config.yaml
moe_layers: [0, 1, 2, 3, 4, 5, 6, 7, 8, 9]
n_head: 4
norm: "rmsnorm"
norm_eps: 1e-05
grad_clip: 2.0
warmup_steps: 200
decay_shape: "sqrt"
Below are experts of layer 6 (counted from 0) of a mixture-of-experts language model. Rows are named router (the router's row for the expert), gate (a neuron's input weights, with its number), up (a neuron's input weights, with its number), down (a neuron's output weights, with its number) and show model dimensions 0-255. Each number is 128 + 24 x the weight over its row's rms, rounded and kept within 0 to 255. Numbers have three digits each.
After each expert's rows: "raises" lists some tokens whose logits its average output raises strongly, later layers aside; "comes after" lists some tokens at least twice as common just before its tokens as in all text. This comes from a sample of Wikipedia text that the model never trained on. Tokens count by the router's weight.

# expert 2
router:133133073145120090105127170144114109100130125120134099113125145135120135128100128134148131147161098105090171120137143136136110109163091106115157139074144154120190076138102158152119107127125127127114096119125147095145145132107120097146129118122138121101096129162106147164115102134110147146140171146136100117162160125101164102122100151103124112108138135139143110108094141097108133116143165105145138130110104091158132145130165147149100133140105166115100088101153136145160093142124134173116154176105116139104087138099157080110146120140106104125128137134104168109184092131123113166110146104122172102120154097161123143109171161081096105157132116125115106130134135116169082100146103164112132161146137140119118126145135122108086137088159106162123141177085171107129103118077161
gate0:093130144130117132129130136126096116147118119124088179152082065179105105146089123139124127124132157140140136140110137149102184138138115144117146187096122144141093134091102131131146178135108106111111141153132159156116132155097128124131143136099119116112136144130101110096118120160131124103121131146133190109129172141122102169106193128115126086154091098145102157098154137099104102110120056116148125130133134108131160114142102166113130163124098082124177156138068158129137110076122119166102160133120100112115152091150138118146109120157113084095109115149142146154158159088104145133120140114108109114159155127126163099128093125119118092132137133120115142116114158131135139150134152132137092136114090166127116129158136100115180113150163153086136142147175136116135087114131124
up0:122090114186147148130116156144131106163111092122089151120095129126134094160157140137160065096106146113135083160125129124171127151120106150124136092095103181152139141099145146148137172110141129141166130144128132131130149127108116153114138153112133164152102127074100156140142147127157116146132131088143162092107148109124146162154155110107113125124092118176110144120127109119102123124128104093141085167119129136088134134150152107119146102145112141163161145151091136135120100100083132135134113113108128118132163091130145119176144093126100126130129145133122146111159142164152119105116136107156167091108166140141157153140098071129106107164138149171149143146145058172096087096129160086124124128130118125139172126108120095127162108117089140132131176149160101136089115146140128
down0:142112099157147128103139080133145110127129141104125151155128110101089125085146112095110145137156115127088141120143116116129113087139131125140128097173180171086108143138128088169144089152161113118103137087118137141149133120165109106115126119138125149124100113074122101149126113131103124122164108144067126150125134147166137138120109190145162118134171115102127118114124136138114145152103144135108133107151106142146144147144089133107157115104095115109121143114120145165088142116121137095099139105129148117157122142136140129109103130160126131149095132166129106102129158093150091120095074142115131135150103121096138127126123108156189144184144094084091161138081189135146118131120110136179133145125119094121129090112207118119109088088094105133118114133146110127134089153177133
raises: "/", "ure ", ", "
comes after: "to ", "and ", "a ", "he ", "on ", "s "

# expert 98
router:166177059166147125113138121156123103102141099115154119090164139177150146114124149141169119161153123123087147120120170136122133086151104127129142115079106153124154105136075154143135083183134081156136130109162184137120148129099159142094155128116118085110110147113113144153148111117137141123089135149124127125153156082123123076106131138142133124103115140119153109111117122102100126109135129138162129144117092113143130134147179135136108182092114138180138103117166078159168124129092137153131161144135126145107105120111127124115111124142098064122133128121131162117176102150130109125113119103123123092147171121111118137105157137123094098181132132145100117104103137110141125129117110137131144116186147152105109125167133102103106154119168143181128152112136167127121109130106149
gate0:160112148123107103108145145153141156088143114109093149117102171138115151176149144095132077139112067171129130137138099140178131120086112118126155134129098155146118144160107090098101115136165103136132133118154140112107155109114132164158143141108139133100141139114188099144137106164162127129105116090142154144110111116129117120124110142149128135143116141105147132147103178123124128138170124178169131131114110151130171112182125174146141146132097149126095110158148156128108145136147117087176068114156110108142156131151113124115092128104154114130158111090138152146123161127089124141083118102144107082171121143125139155131127129115115122152087141113122126159131117144126128127095116150133085115132116076171124166142109150106119095166177160101120097131095137145155132118188160
up0:182086122128145118087108128138134128144139118136123089084157111185145111123123091110083156131093113105128172117113096113151125099138095135118093120120151117143101129152115180118085133134101104086136112127093156131101123107102175076129181148145134080127109101111126119111107129147134133122109141111099139101088109130101182114124123117151129147131126103128101127127153123119137112113137112124102131114095135151155128165135130121103065152114084144165132127133088076143110130132085107091072151111131087154121128134162115126122135090115144102134153120092123123122157099148093083096127122104152121126155157114115107101144156093115135125164101173128136079145088106128154134134093110145137123128181152137125168129145134109101118088110150112172160163087095149147129140125115114
down0:103123146137096135120060119126141133140132160149077144121086173116100106129120118136113098177077139140157145144111139155114149113074146131119137183124117168106111136124147168111113173100115147141134107092100152099144121113118153111126111113108105116128159183118148108175108117105125125133145160111156141195142102084124156106115180155133092116113178126087119149130156114125135102170102114130106105137138102157159135109120131145139147107144170133126132095159131152118085137113127121134096097133112132125117109126150113110097097102127168147130101154114116130120140143130176101121153175148141144079124139105150174134150142119132109182130129164161122133132134170122077141115113112124128128101095137145133169111182102095147116178153108150121152138154107143121143127171127140
raises: ". ", ", ", "."
comes after: "F", "f", "re", "Ch", "con", "ch"

# expert 29
router:152176100148155144121134130133126133120145132126160111098149162164130133133138178139145064160128092131099147067115171133163124125112107108141157105102092139079135105105096171127129077156138091132125122114121123101129147134130156099119127112113080126098110147130098126134146096092086156123088117148115152114107137128111104096121118152105156126113133120113166091097122124083130136102147160147126143128107166098105152183153141126189123164104095127140111140111146103181129174134129111139110134134124151146097070144117155112130089103153109087139130143131129146134139118145135110146134164096111134127156161154123113131121147154104105139138093143156110132085122146141132100113136121149128111137167136134115143088111154121085049106058120075131111120135111139109128118119127125
gate0:106131156162113152164121130098145137104153093109129127094110132135112160102159135113136108181096105129122132084131115147106142145150128116187127067125165108114116115161097163099158115100112123124102165133119132117163123142162161146109109151152126061160153111131150123128090137130126132143117088143168128129158106115142156105091186106116101089133163122168137155126151126111137098073110119092143142094155138158104147130105144096146079136144148145170098130130136154198129108127117118136139125145149146101122173127134112182116122127153135139120097102123137106074104139136143098135145129103109121173162153148116074120159061127116112181140130170161109135133146108137114123143157078110131103100125128130102095113124121151114164132144121142149145135143130124137135101105134139
up0:161115096117155128129105117137129117174139133134123100146157119090083095137115155155108130097133177140153134114098108134119124097116120118148186144080113173102117117112107094095098075145116131121104104138093134115147151120117106130115127104160114157108106153176103096124138162123119123111164141101122106157112147133138102129123131124142175112119078074125129142095103121121135108166154104131135130128102105135156115096104124115114107136145170125096137109141139136131159044107110118135098158085137148128144136112101129141143109129123083132162174103119118142132111126130148132148163131190084112130101138138136126115115134156118073137122095142130145107158142144147207186147146111138140124129124140149157112161108130137155123160118120083122121135169141124149188162174136099
down0:153114139147120126182113078102132141101100151151112138117114161131136143123109102117066121125115114123104130126122087062110105122128134120102158144139118097127164125130131103125133147105135122159165083114116122151054103134155095137136118124106124155094132139140123110144176178108123156176139145127126138145149151088110120091119120117141127137093160071132171141082146125164126116124160158143124124107150095096079095127113159133149137139137138150111138140109139122146113151124096150161131131148161187126144124144150126094115148051150093106138090151167105155145177138165094133108106099173121135157152104085121166123168084136132109131110116149145149122131148158129178130114103152125145133129130109121157111127133135126122086110141119108132157125132157082162130112129160103
raises: "ar", "ek ", "by "
comes after: "N", "E", "D", "I", "P", "- "

# expert 3
router:150145114120127134123148197121111114130151086162143095102151139137166138110099143175142126151144166085112183105169176143132128092140113112102143093054118153078145098148103171129089124176139118117137104137106147085103166141078172120128136101096090131092109123157116181152119094093133114116121149135148099130129136122116160103119124139132152135104145133131136100083091145101110176115128175107139143126127094074139105145150139164152104131113110141148129071109130122161129126111122114116102132140123131126103123152100098111093127121126113087119177128148126138105136122140141118140101137115107148104138133139142127144140150166120097081162121167146121116096116132139143105119176066134129131123147186125121102101140121133123130083117137126133106148155111159122144139130119126
gate0:110131119121109125096137100140118109127143125156139119098105154129137143127107110080124152140143140131126094131152118137164144105111132093135093126133108081126120132095144138092126161159095130144160123092164166137145142145107157144113086090142141104143113142085135166176129136173113073127145178130135100203119098132093165121115150128119148157112137129163104119134109125112117096152130134098127090162076130117132150134156139147116181131136109154113127098108174145160154056132111132131146144102171091141141141126125081165096126153132121138122147054119102140128141118103140104124136143154107128064068146110165136098094092107088127126136115171115123115129113115108151128108108133128145184138138099107144138131118140146150139160133154119085117160115099162117119132152144135
up0:134120100127115118165158087124118170118135079148125132134118129102140158179132138119126136128123069144117167131121120082173093113142195129137142158079155095111086108136108133126111111121166159073128167127114136081141127102131138142116131149121144165151107107137152121126133171077150099122118134120145095102171140102113132130087134138121116111149118135128180121117125107112142129127121147111171132095124110114140116141115147119155124121117121116142081139132136112105101160099141164107113131113081168091117144147130140157124163145172143136165123127137173124096113100131088124091170117094106098124168120100115148146135121106115072171131097116082120142128146132148085124151117100131081118160138116103080138152168136121139100097128132058142123102160114110091119128142113112
down0:088086125120157124120159116089126126098107137141130138122104146091149151093088098125120097131142168168111159116149151167129092151148131152126094112102144141081122111126135118144140165125140168092106121117079114110115125115096148097145113117071147173118087141161148092102095114141136158127117094150121129104119121132155130110085161116154096115088067103150126122107126157115168103132108116173121115108063122103116114120120168126084104145151123126110180116151175133099135143145088156152111140094149086144134128140124172143131173142128121148147105136135148144127089094131159115128133117107093113126108117100118112132132113149173133130133125173112111078131122168151150128162132126152108119106143087130130134150156097150095146116124113137077105182155107120106164118137148133
raises: "Other ", "\n\n", "\n"
comes after: "|", ".", "==", "\n\n", "===", "\n"

# expert 127
router:142162081169123121116150134125105080087114100146182117101128142157145157141109155153179117145166132081109144118134134110099147079166095134123149093096114142138181116124108134155092087144146110115155061133115174120142137166094163120124146119141124091107087134147122117146159092095114176150085118119148099118184155079108170096114124133119122112086129160114140124089119146090137162095149135123129132156099090127149115145139154108166134154114117140154130109116150142148161086110127100149127155161101128132092116115124097126112116122143119087115125124174122177107144102124129133142110151134114174104140152124149126158115162140123100106144116156153119120127149125132147106090162127145143123134144153154102107094159139116123114151126137119173124102154088170116141122108128129
gate0:142086159116169073146146125178092087130135110127105099154121153159130139136107140125106101134167139097071141098102077085116099115192119118095129149128115121131148096111120115165109130086138108148127122115095105116153129151084142144109137089118164118171120091121113170128112109128157135076138136082115104132138146160152140147155146132139138117101122120135119102110174141113150096167128153151150158147136108160115149089139128107099132128111176162105152127112142136122142107151122153162103146114096105149093153129111154128136118131139136131130114137169067123146140087121149114132130149129115153119119151137164135120140137110100113136129151120087089112134104120144158076100129174149081146130149176124157109070103149123091125119104135129146157073122131125130142138160170124
up0:166149122135127133150120117144115119140133141113129122148144111098138140168163078168120119147134183134135163139119111129104134117113103133119164159083121159171142116087154156138088133133147118135152114122128130125088143128122107147173078154099125137148138126138132144135118139179147144143142176096101144157102112097075151108155142128098114124119120147126110106134125143150100139134143153152098171107162112127122137146125162129135115118065191136094127139163118119109111076137138134153125126128103089134120126140107153138124091162161116130120127098099134092103106117124102118100103137082126183139130095155112134133137145146213117120169064194154147094140111152153151130103130157121142114123125094138120187157171179111145116134138101138101104160139132149123120120114150110
down0:161086126151141101145094147128132148147150109127085149123142126163094089126169126122121176123170114137129127119134128124141100109138124145118126126128165165159161128071094147133138142107136115138167100149129133169139134119134117123174103182084085118148142130135153092072147143156123121145140118099117073126103084137120131131119129125095127163088101098123112118083164153183105082133126107116131110156146099155146137103143182119156106120151183117119142122129132123121101136150170144152068105101090080088114135113149111133096103111095134125124107117141153118090120094095146091135129176110145096135119111141100155089139113132165148124125115176062105150095156112137150135104118142148172120148121137143149141157111102119130114143141113139149160155136152134141146127130136112
raises: "-", ", ", "\n"
comes after: "to ", "and ", "was ", ", ", "the ", "a "

# expert 34
router:153135125126154120097123142147119117094151096121156124113138134139115129086108173143131116133128119083110166111141142153133102111127128138119164092097125179105152108129112147124088120167142112118140121119096152079124166146112153110103122093082114086107126133158119173154139101089110145125142148143127132117142146092139147096098119121109159108121112155129146079106119170128106188084124181129162124130113115110163128182168149137124096140125103152128117105125153133141149135106118117139116126158121141138108098154089127125110109132155102099127135165130119144100140131131151106158107159114107157097145143186144110134095113183096124062167109160164107107079126153161129137125173084155119123121156165137095115133131152111126123104108160069141086128148117170125168115112112148
gate0:110115100136170108123100123117101125128117110105138120129136137102112148140155078168119153111111116119129143154156057177160180155079101116101144129161090107135099145139135151112106117130146106115127096153143123151160130066133155105114167155125123132126130143153161083148124167114110086081139137136144122160104153157176147092199146121126111137131099155129122101159153146134103103131146149129129160112096120128118140123122101150123131143142132143122166143122076130135161084157119161120138109129130094159137133104143134112157088122100143147124085145124154141127108103094180127112158126104095132170088145125157133121162099108127166153107125092129144136132166133132141087055141154135103147125124122120116130155098098158098144076140155134120166126133128113085125103140111132
up0:110124152116087125110137124133137114107093089117129140115165107075126133128124137128133145118166083172077138143135153162122160121157105063143114092130146126090156153155094101104123115172134095088105150113135118122131120118092092119138155162104117100134131118132158092126130102088126137090158144155148122131157167129119120114098151101118195155134125139100134103107158129098159127138160143091137160142107121105164147139108128145127159162100183129104103105148116091140154119122106136133151147127093109127109136132066095128121126130138114103113111127127144144142106090064094120140133119119110151109141169104087147135193144156085133120140111123101093094114136103135100135135100142158123121112123146141189113118113149153098159123100153085111106102139112095141129121140175147
down0:089138186099119143076139128124136123130145130099060128160113102126136115162142093162111169118184071114114143150152135076116197110115123136121097150129136137120170141155150117105102135120097129110106103109156133093114101177111146132146148141122146102103125150156190105087131110197090143092133149103106162138160158142146115094096125132142144086090103134155092110121146147142109087107161073107117154134121105127153147127115131140131115148100127180130122107096126112129150121156080116108122086104140141075107138103113138172160147125099097163114108164139150162121132142121124133137113132106109136112138140108143123116162106134100092130110137116113157113133153151137133114097132151115123106126106138098143094100119117151113147122148137136156100114128173123155113128143114105
raises: "The ", "In ", "==", "On ", "It ", "He "
comes after: ".", "|", "==", "===", "s", "es"

# expert 60
router:134119123140157093130142133131140119134131096127141110131146137134164128110150130185139101164176133116139143134131100118159124120132079119140157105105102135124127113142126148112104129138149093127167124135129128094061177136116132082095152122118084100100123169169124138130180125081068117150100146137134106131164150114103121125082093173108124140078150140120148095119112143111074144117137133145118177134119122125125119143154148148135132140086107164164126119098117130138146113127108098111097138124113126128088124140113103086097135113147115123125175146133080154088142089129131121133094134125119189133129174137117122169104149130094115085138111172143134091130158127126136102083150117139169194125126172098129105107121129116088090144083153097125088110147135138136147116109113154
gate0:121146123134151117168120144132135146167121128086131167109133142120166126115148071148182132150142185166116164142087082131148113146097130097137122121137181167090152114139141112103136113107121125146142140134094143143105126107108151153144145117081118109146087095123142079084163110113077152176146090158084128126152156129112144093130133135160111112125129146193129102146104144097120140161140110118133118156122135146122119140162104135137122143113121112116122176156095091107149142126134146158104143155113105133138103099135159126139092131113121150135107093120181097100118132112130110137184124150079111162136167131134137079131151079130109186123111164141092124134136127129134141103079158097121119160134117140121144131113141103168132111111119139116135102087121130129093099154078134
up0:080127136082105126121142141103123192123100139149118161121143124133143159130138124150115143134133144130154109127154105123166125134109130151162112129128163106105122160152160131150138115143181153166087096121150119154104185115140075126142123109125125128100102167164141108168161150138101152097099157120117105125134112070138144138124132099139184150101134138114112162136133103112097123124176079137151137131111124132136090109100167121155116130099120171146131123100146116131104089108110106118147112119150152125145108115080148127145131150146147123113108092091112120120144099141133115150105115124125080120129107108168123147144162122136116111118117096126153178135127143122134121134114144170100177165132174118096138177118126091180196115108114109156161133133136056164135138158094145
down0:148166103108099105092118159086130121123159141119200137143125123119154154143098102139138117147067135118090150106115114132104162102129153100134095103127126158093093183133153133131162114105100083113118128136081130151082131094129119110107091104129105140169109136163089132093123160095181133104131087144167164129137162125099119124163140144124135130110139082136105086120123136180123154132151136133118118152165133112109152098114168162149169088132110087111128114123128115140148120123110076100126139136128130135103119123098092106140109162116116070148111122125159159138126140104149122128118089131134125136130091112130124117144142093135126169154179165097110169114097180165086138119158121121163151112132110100121162142105154142129131110113152134142155107151132095133106147142144144
raises: "D", "N", "D "
comes after: "\n", "- ", ": ", "Kingdom", "1", "yl"

# expert 101
router:166158061185144120121160141142083109117115095146141128106143124150135129113123148151167110172139105112098126124145129128127135116135103129129122122127128133139167124121117135163111080123154095149136105122116164119128142144136163104116136143120098088138110140138134116160170116097089140133072133173129104094149133093116159088148114133102150132080120130092129133099137152098087146065172114088164143155081115131183139144138149141152121150101095149149127110112147122154163115083123101140138165163109154145134092140140085111103123074141093081109142145155102163094167102124153126141130144115133170125129139122139119150117150144116142116166130133139136111138157137138112071116157121158147137170160149119114102125145143110128120162106150089167126126113118181116146115112082148
gate0:138171078129125093085159110158126133153090125119105132058093115125097115139126105158102154117139090107125169133107126114163145194140145117110120087105122134085131134099084091103106093134116133138109126122114114120111146144138082130114126159139141117140103141096126116158152056129152087076144127117150105114140117161111127112111133155130142174126119100181143164113112102109115163116132139152102104103113105122103094152108155104093162160130103184116133121147106152122109149150148099104144118089093135154102128107133127113126134147102127113122113140188112088144117128110145128107140154098125174099123113108152127149143159096096121154126121093142120118117163119158151123126139144178113149106145159124169128154137093147114151129139136104165161130167148121171094143125162105
up0:174096134099119105123129129155162135135146113140147128167119138127152133127142175148140107185129098135108074156121139116130117111165152117174099111167118120158109098175115144083106156087127147115121124105133115111183125119137094146123164127156100199154139145133116119076114150129124122144097129110136103086137123134138138117124133156118137155102093117156140113156135169082134104128147120118099132107126070154146061142153117141112146115151149147162127137127119109112084141148169124103148087081166089126124138148131141140175143112090170152121103128140117171151129086135121100081121132086158128161139134111116147144140101131162105152076134112125127119140121138143170182161122132099153142124132155152125140151107137122134145118091139165146086118134092146126136108145092111
down0:121098106114123114138132093122132105085140130156148159162136116121134140154141119132123094141105099173156086156103127116093103096140140123099132101178086186129144161139080150150143135171139148110140074122118126084130149114146112108159107110135136149155133118134143128143149123138110098143118127139121107128127149147123147116140142125107132097121121124127149103115158182123128131091158146140104199135121067124139096112169080118115127158126118110097118143123110084095173130144144157146152153141095106143130168133140121133134129130136140086095119112138079111141093154085155120075146149110139080150101110098133139135117139165110100111133117142123128085126134140170119116105135120077116188176093151108122101184103148160119185120110103129147148119114083131122100128155127103
raises: "ak", "es", "ism"
comes after: "the ", "a ", "and ", "of ", "-", "The "

# expert 126
router:128161086158145107121142134125104103066119090148168135107149157144146174120124167128154077131170126116130159091146138127110128097129109138111135128089112149103160128128095153131133102146123100146164075133141187089103150151086192115114124136128121088117068122148108112168128090098121165144091129106130093138162125091112154105129123135128095118078167159110157122097110129096116154094141124130134138148088098125125130140149125126140120150095109174138091121147169129147163128091125132170122149159122132125088112125130082122108117110135106054113120166162121134117154107105144132136122153121119148101153158124136147132127138133099112111170118154148144099116138134136148097124158117143132149148182140152117133110160117110107112133110156103173114123127118186114132111104124140
gate0:108164092103144113133142140120141129133156148102158163135162128128145146126133143104095164192115167109125176116167151161084091107121123194175114129119150133120114090106118130140167117096142134097119131115123107092138135138128151085123146120131165141103119136135115129102108146086135134141128144133090109169128144107118108073167106110139134084104123193152116111136141117143157099144138100156143118122115140118094118118140052136120128158154146063123105157110120144111157115127108096131133102121173125087137160133139127136139138114142146085110125127159125101104124127136142124099110144121169152121117072134121170126137134108119161097104091085124155133144099130093115110140104094098131086116147107084154108133108113160095166115119097154154117145106150116093154117170115100
up0:146143127151180139135104159132110141155090103170127143145124149145126081147140116116104150138119113195157102136118138152128111154117137149114115138124165109120118176130139127149140114105120165121102127119122115133123105125075087118143101156088154113148121115085143102108075138108137151144133163143127095187125141099119114116114136122152139135116094118117159131141140138099101122121097098114122135135123114117131132133189120110148087144085105110144090145164163125147126094133161095094142131145152147119146091132091127130169094155104139109144105126147134122134152124119101145107147174157139128130108100138138109151080101137121128154201131115103173095119104158133124140161079077122135077129145113147165134118201146113114142112110171083174102128109158156154097097123119128
down0:151157140116126124151166095112126145165131148099143139138128150095136147163141132135106146132143088122118100097153119130124144152141148136148088150127085120152108118101119187121116127087101110127132080140122107139128124125088113106216116159101104142095090141135096149145136108091120156153112127110108171156162156098125105134168095120159129107110090157144159125130144117114090150122125060142130141101164111120169132139081139111095110135104149148136171162098157169102144105096124102102171091158136128125082203117133075141102118094168150114108145150152170148133134102165118151099147130123160103122142128138108121106117131093139121146104141109122115117118108138124138098143115138124103134092156120094130111105149108133094095134161113143095121101098152137118144155137110121
raises: "of ", "z", "af", "ak"
comes after: "was ", "a ", "and ", "were ", "to ", "the "

# expert 43
router:164125130143146067113191150121103139102137101161140104129121153123179139135104148164123130149145149088120146122132126140108115115141097097137159091103120130081144104166109179138104117165147101149177131083108129121106168150105176086134127099125141143111132153141115162151156107112103126147120139128133097136143133127101130114132088171118137114110132128112140100130115143109108165101135152109160158113081122094139143181148147168148119150098099173150097113120115148156133114102114108112068154127145129129139138152076123141100160145162127126126152146156104136109167105154129071121098135113121183081141144116145117164104164141119116079144074140110118137125146129125138095118147108124116157125149141138119138126147149095120103123112159093145074106166107169106129115125103139
gate0:159143114080167078165084168124131173127158110125138129109086163127118159098080146150105129096093138119093102148095141123145162123129151083132093122108135146107127132103183110073138143133129142119137097078084163129139115135152161114109141101137124175148162086126128099105142127132149119114156150140163137125118095142158112156128146122150099142138107124141131164169160098131109154109148151117142145163081163113081152111113109164129108165170111146144115152099123142123145132090092113158151180163160120170133117105138134141114124171132141134137173157127162143118136149116100109114143134118134141146148091096161153133127109124149155131131132084131099108101169091124148118126094146116132117105143121166137173155109125095136091133123105162151114098112122136129118127105167115
up0:103151169113102138106115126083133099110083123106178117123117147102099133102160142099152136151156073158094131160130095108144169134144134130117117132087095112183155147131133083105138128127127118136156183164128107134127118130131092124109155111105128080178135102130094137147142084141131127123137108134128107105106148119136182138120096102134129129141136133135128122138110149100120119109139121115118117123166137139141115109141122102180131154162100123117150092160136127091153134087159149140112112138112158138098095113147096105131069144163153107138144102122144103087119150164126154136133156130141101128114123104092148100148114063073096128130172143169117070140113116154179141138140143164110168116116164140146164143154111101156150092116143148126142118178127151159129145126172132
down0:091124101125154105144129114137085154132179170134154137131136125162184173170130108099125107147129128114148149113113108145083146165118150112109107122162108158065104100149109094099093074107115133123102156095126120095119106135123173140128165171100135133097113123115119143097104139156121095137106126155132140113100151133130111096132129134155143097147142141124094133106144120105127116120105170085132137155082140146085116141118130126136099136126147132106161143140149156121100139120104110088125147162184113098161119152105138154089133146090140127151160117117171099087144133106125131112110104114116140126103120111137102133151095087165159127138111076083120147123179136129110093147078165089138149119106120115148118095108162138115130128102139113097103135126117143110169125100059121
raises: "A", "T", "S", "H", "f"
comes after: "\n", "\n\n", ". ", "\n  ", "University ", "Genus"

# expert 111
router:135133074120136125126121184153091080100111114095124122091125119139142127161082153151142112127149163099100123132133130122133134090147125159104129131117133133117136123165107148188129094154158110135143123132122153118111127142113147113085182133117081131138112171176119143141160123084104155157101139133163138124123183106126155068137125140116176111123130131115157117094111103065104146112146137127137124132104141103187142152169112137146099157133088180185147123122130108154162129126083137118122160154095128145124104142131124112124143120163144086108155146185129150119163093162137119130115145120118129116159114165123136128114133138129087120131071122153096125113146127149141131107172110141126164175138170143103102101130132106108096126115120127150098166180132133111129138142098144
gate0:163113119130144101132148165129109160088153112094157105087162150087146135128103136136098116113145106134141103161110147119156120097112149132149174105162154098125166108142145190136112109091132122095089152109149113106154114132126122140064133140133144133120155140110134116132119124114138112152131132107098130125115090089111131151136140192159155047173123103117104113123107112093151145137145142137155078099117152125131084114104141095125127180137156136115136144135115141108126150143132090169151118178151134150107161123136080170107131139110116160145132171136107087131127142125144106126136144122123083109104102133089137129085125095163131119141162104134150124151150117115172122118132133125100148145129160137144135123191143125114090123129117144158088108140070120106119167077151134
up0:114110142127124103116126103109125116131151168126105110152141117125145166122090120130154171133169183162159121126115148132063125118105100111127130088116097178110123122105130131126122082137098137142128103150143103115111141134131118143168166111139150139104114140117151119109141125115107095121104177131119129168187089114089119150064139108093092114152162117161105164108134115124109153164129173157120087137161130124133115115171127123146095117112119151123168133113082133153098142124101184138114096135084141135137157169137105140117153144146100117121177133134135113112121103117146089136127108132088126074156139122104127092126094145117116103107160083088094136124113162142163133124092131121103152065088101151165107108116142112151139111126127113112157095146094158119137138115123094
down0:120153152123177107191132105130137158168075109103127162123075137147145121130148151130161088107106154123096121146129123161126100099144160110132118126111145105108112122128143190134129107121104100148079149139132103109153111123117124148099123126113123139159099117115132139141109096134100127094178133154167129138131149146159106112114129145107096142162107151148148076140132122122127078143129122130077158129112169101159156096213150159151089079088159087157103110136109135119105131120146116092143130148122137124115134163099081133131146113110110183081128143111130134150129160123143146079145130128138141130092123143169154109082141107175116099110172100158129106135111159115124125151108125106096151131124097111108114093144107127117129153115161147129130099165126115126146128104150153
raises: "ing ", "ine ", "om ", "ings"
comes after: "B", "b", "R", "r", "l", "tr"

# expert 26
router:112125094127125112136160163146136104138145124125169105106156153121149147118150125162157077172165090103117155112111135127113121114130075127133164092110098132074112089132143167132125111175131100152183105120122116110098189152117166085160142125080098111082146117154130160132136095099142142128104150143136139095139159132108117073125087138130117130128134159113155082121104144131119149122141120123132140158129071102127126187137147156142127175113100178174109111115124114152132130109107095149123125129106166130090116152119114093136126105129111084126136123143129122109159119119116122141124139104116172133129151147143101142134149158115096096146116146135098105102158122148131081137127137150127173143173137133124110120134139095094131127078145051153082113121136151134126109119105116
gate0:143115145100133107132146106109157139145178087121147159115138122140114121101149143143136146129147131088115162103142182078071117156132136152146123167188153099124124115124131147101162116134139161132157115124168085108144096164097110126085140165099125152145142143098108092128131140131100066132149101141127143126131115110110143122145168098114107126123115130151143112133137162091115121191138092165109106157142129121130137161126162144131154117142114110148098120127156130112129107139167087104129095126112142075152093133123113139150129125125132127122152143103105148104166112147108140100137155126141106094125124118147083087181088133127151101109109191118144098135099096141145113213154138080108131138122132159131130118145135166105108136128161159160120128113137124105175140085119096
up0:115139124128123107126075113135092112106124078119128104107145128141099163091114127134153077126120087127143129121153106156129085130137120134116084189127115113069108130107124123111122112155161134129162120132124123108146142113102170088122135181144138114125119088115145118132120126115115101119108084073178135120162092126119134140123125133149157144135139126147131127091116119074161149161152102123116110127104144153104106149143123150093154082178150154133114116103107130131119129123085184095088088090091095132136085093091085132147168098153144148145173090123121154069154119130107102102104099117124118101130138086120134138111180094134151122098123133093107140151127082094138114155107101153138160149097132135138083136113127147111103158111138109121135155120102115122138112115120112
down0:101107122179134138133162125122140121134169147087151153142082128169105107111157113083125141115096171108120096163155117126092163123149125170118146084141068176125148151111115134112110141114138134115138151105141085142158122170178144111124097112077134122202141131115128093181165176147124072149098122114110174094143099126094163152140116135143116136129086117139142132091131122169124151128103178110105148127128166108151151131172160135092133160148091103116132107173143139101140097133155148130125120148141151113139138146148136117132112100134117138172126121119130112121156173121114121133105120132114122123129104134154147084146129123121108112205121125107101118122126155117155142160123134136100154129120151133117128117112158104158153090146155127171134148095133136153120162144148121
raises: ": ", "\n", "==", "- ", "\n\n", "==="
comes after: "- ", "\n\n", "Personal ", "See ", ")", "|"